From a checkpoint of a small mixture-of-experts model trained on Wikipedia.
Size: 10 layers, vocabulary 2048.
Experts: 64 experts in each of 10 layers, 64 SwiGLU neurons an expert, 3 picks a token, a softmax router.
Training: 461M tokens, 3518 steps.
Below are experts of layer 5 (counted from 0) of a mixture-of-experts language model. Rows are named router (the router's row for the expert) and show model dimensions 80-159. Each number is 500 + 25 x the weight over its row's rms, rounded and kept within 0 to 999. Numbers have three digits each.
After each expert's rows: "comes before" lists some tokens at least twice as common just after its tokens as in all text; "comes after" lists some tokens at least twice as common just before its tokens as in all text. This comes from a sample of Wikipedia text that the model never trained on. Tokens count by the router's weight.

# expert 39
router:471519492498501489509530479525538536512484502505473477520470503527461432488503477525458506503542500550537526529511506523472488538509498511488521529504486506484499493511507524521517501499504523498449505469441518568534489488536502515481468466
comes before: "\n", "-", "|", "The", "==", "In"
comes after: ".", " |", "\n", "==", ")", " =="

# expert 44
router:518522514531505521480555520520457486448478467510497503510496550496494523504505467517493499517489520481556513521530518529499493509504501511518488526471554540507481489502531492527495506476509558507528466503501533471533490513469521474529465526
comes before: " of", ",", " in", " and", "|", " to"
comes after: " re", " ", " l", " st", "rit", " com"

# expert 3
router:476490466517496459479508488496460518522501491518514488498457509498449503537500505450451492530512538519521508495521530528441497509472493470519510519509471512521518478466462528499478485478506510511468522476467491544504484485508527504488498506
comes before: "\n", " The", " In", " He", " It", " This"
comes after: "\n", ".", "s", " (", "|", "ies"

# expert 22
router:491508454482530487516505475502491509537552469505486492471484550485490467472502496527502504482502487548512474481488488533506506503480499494474511505472462488485497475544504535522495506527511525452505475473513483536453474521498480496459527516
comes before: ")", " |", "–", ",", "\n", "6"
comes after: "6", "7", "8", "9", "5", "0"

# expert 60
router:478520533530513505501488509450492527514472510496500446531475523489474499538473488545494475444530527558501490488501499551537479509521514515513469507502522519502474550496495512508499506532519512507460493469465501519520484509482489548474517472
comes before: "\n", "==", "The", "In", "===", "A"
comes after: "\n", ".", ")", " =", "W", " is"

# expert 10
router:543509500555500525470431542475502567541534535555495529526476521487465468526516474523481533500502506498532503493454475527535528482508490496514480507529495494492539503522522511489464534485478519493520521507471453527506507566552471475468483518
comes before: " |", "%", " 0", "9", "8", "6"
comes after: ".", " 0", " 4", " 1", " |", " 2"

# expert 45
router:522462494489515501495492547546524518547509471474498502506529520541507527510506489500492492515475495498453522480484532536498532486500533434515515486537496486506470490532482531489541481521498479484499532551466464517509498534513494523516514513
comes before: "|", " |", "–", "i", "ian", "ter"
comes after: " |", "z", "–", "j", " ", "t"

# expert 20
router:478473489472503507533474497512511470551453451478518479515486510469457491470514518525523487525559508524539487496462476499499523460518508496463490481440469480505522478456477515507499495476530468512493453474502499522531491514561539496519477524
comes before: "-", ")", "A", "|", "S", "N"
comes after: "A", "E", "I", "R", "C", "S"

# expert 43
router:479507467501504475483476494489525498492460525513519499523509536496448554514455503464502528514498514477515520473464504523485470533485511500524545508498496493477504488550515496528475466479503479546470517496520499528529477482438518521517535507
comes before: " the", " a", " his", " an", " its", " be"
comes after: ",", "ed", "s", "ing", "ated", "ation"

# expert 32
router:498506490525496475508444514464468519516550512485473483529516490503452499562526491510482504486553523526513487473471446503487497485446498474468471508485489521537497495554513537480499542520483525437489469517524474482505523530516460487481537525
comes before: " |", "′", ".", "°", "″", "%"
comes after: ".", "°", "′", " |", ",", "0"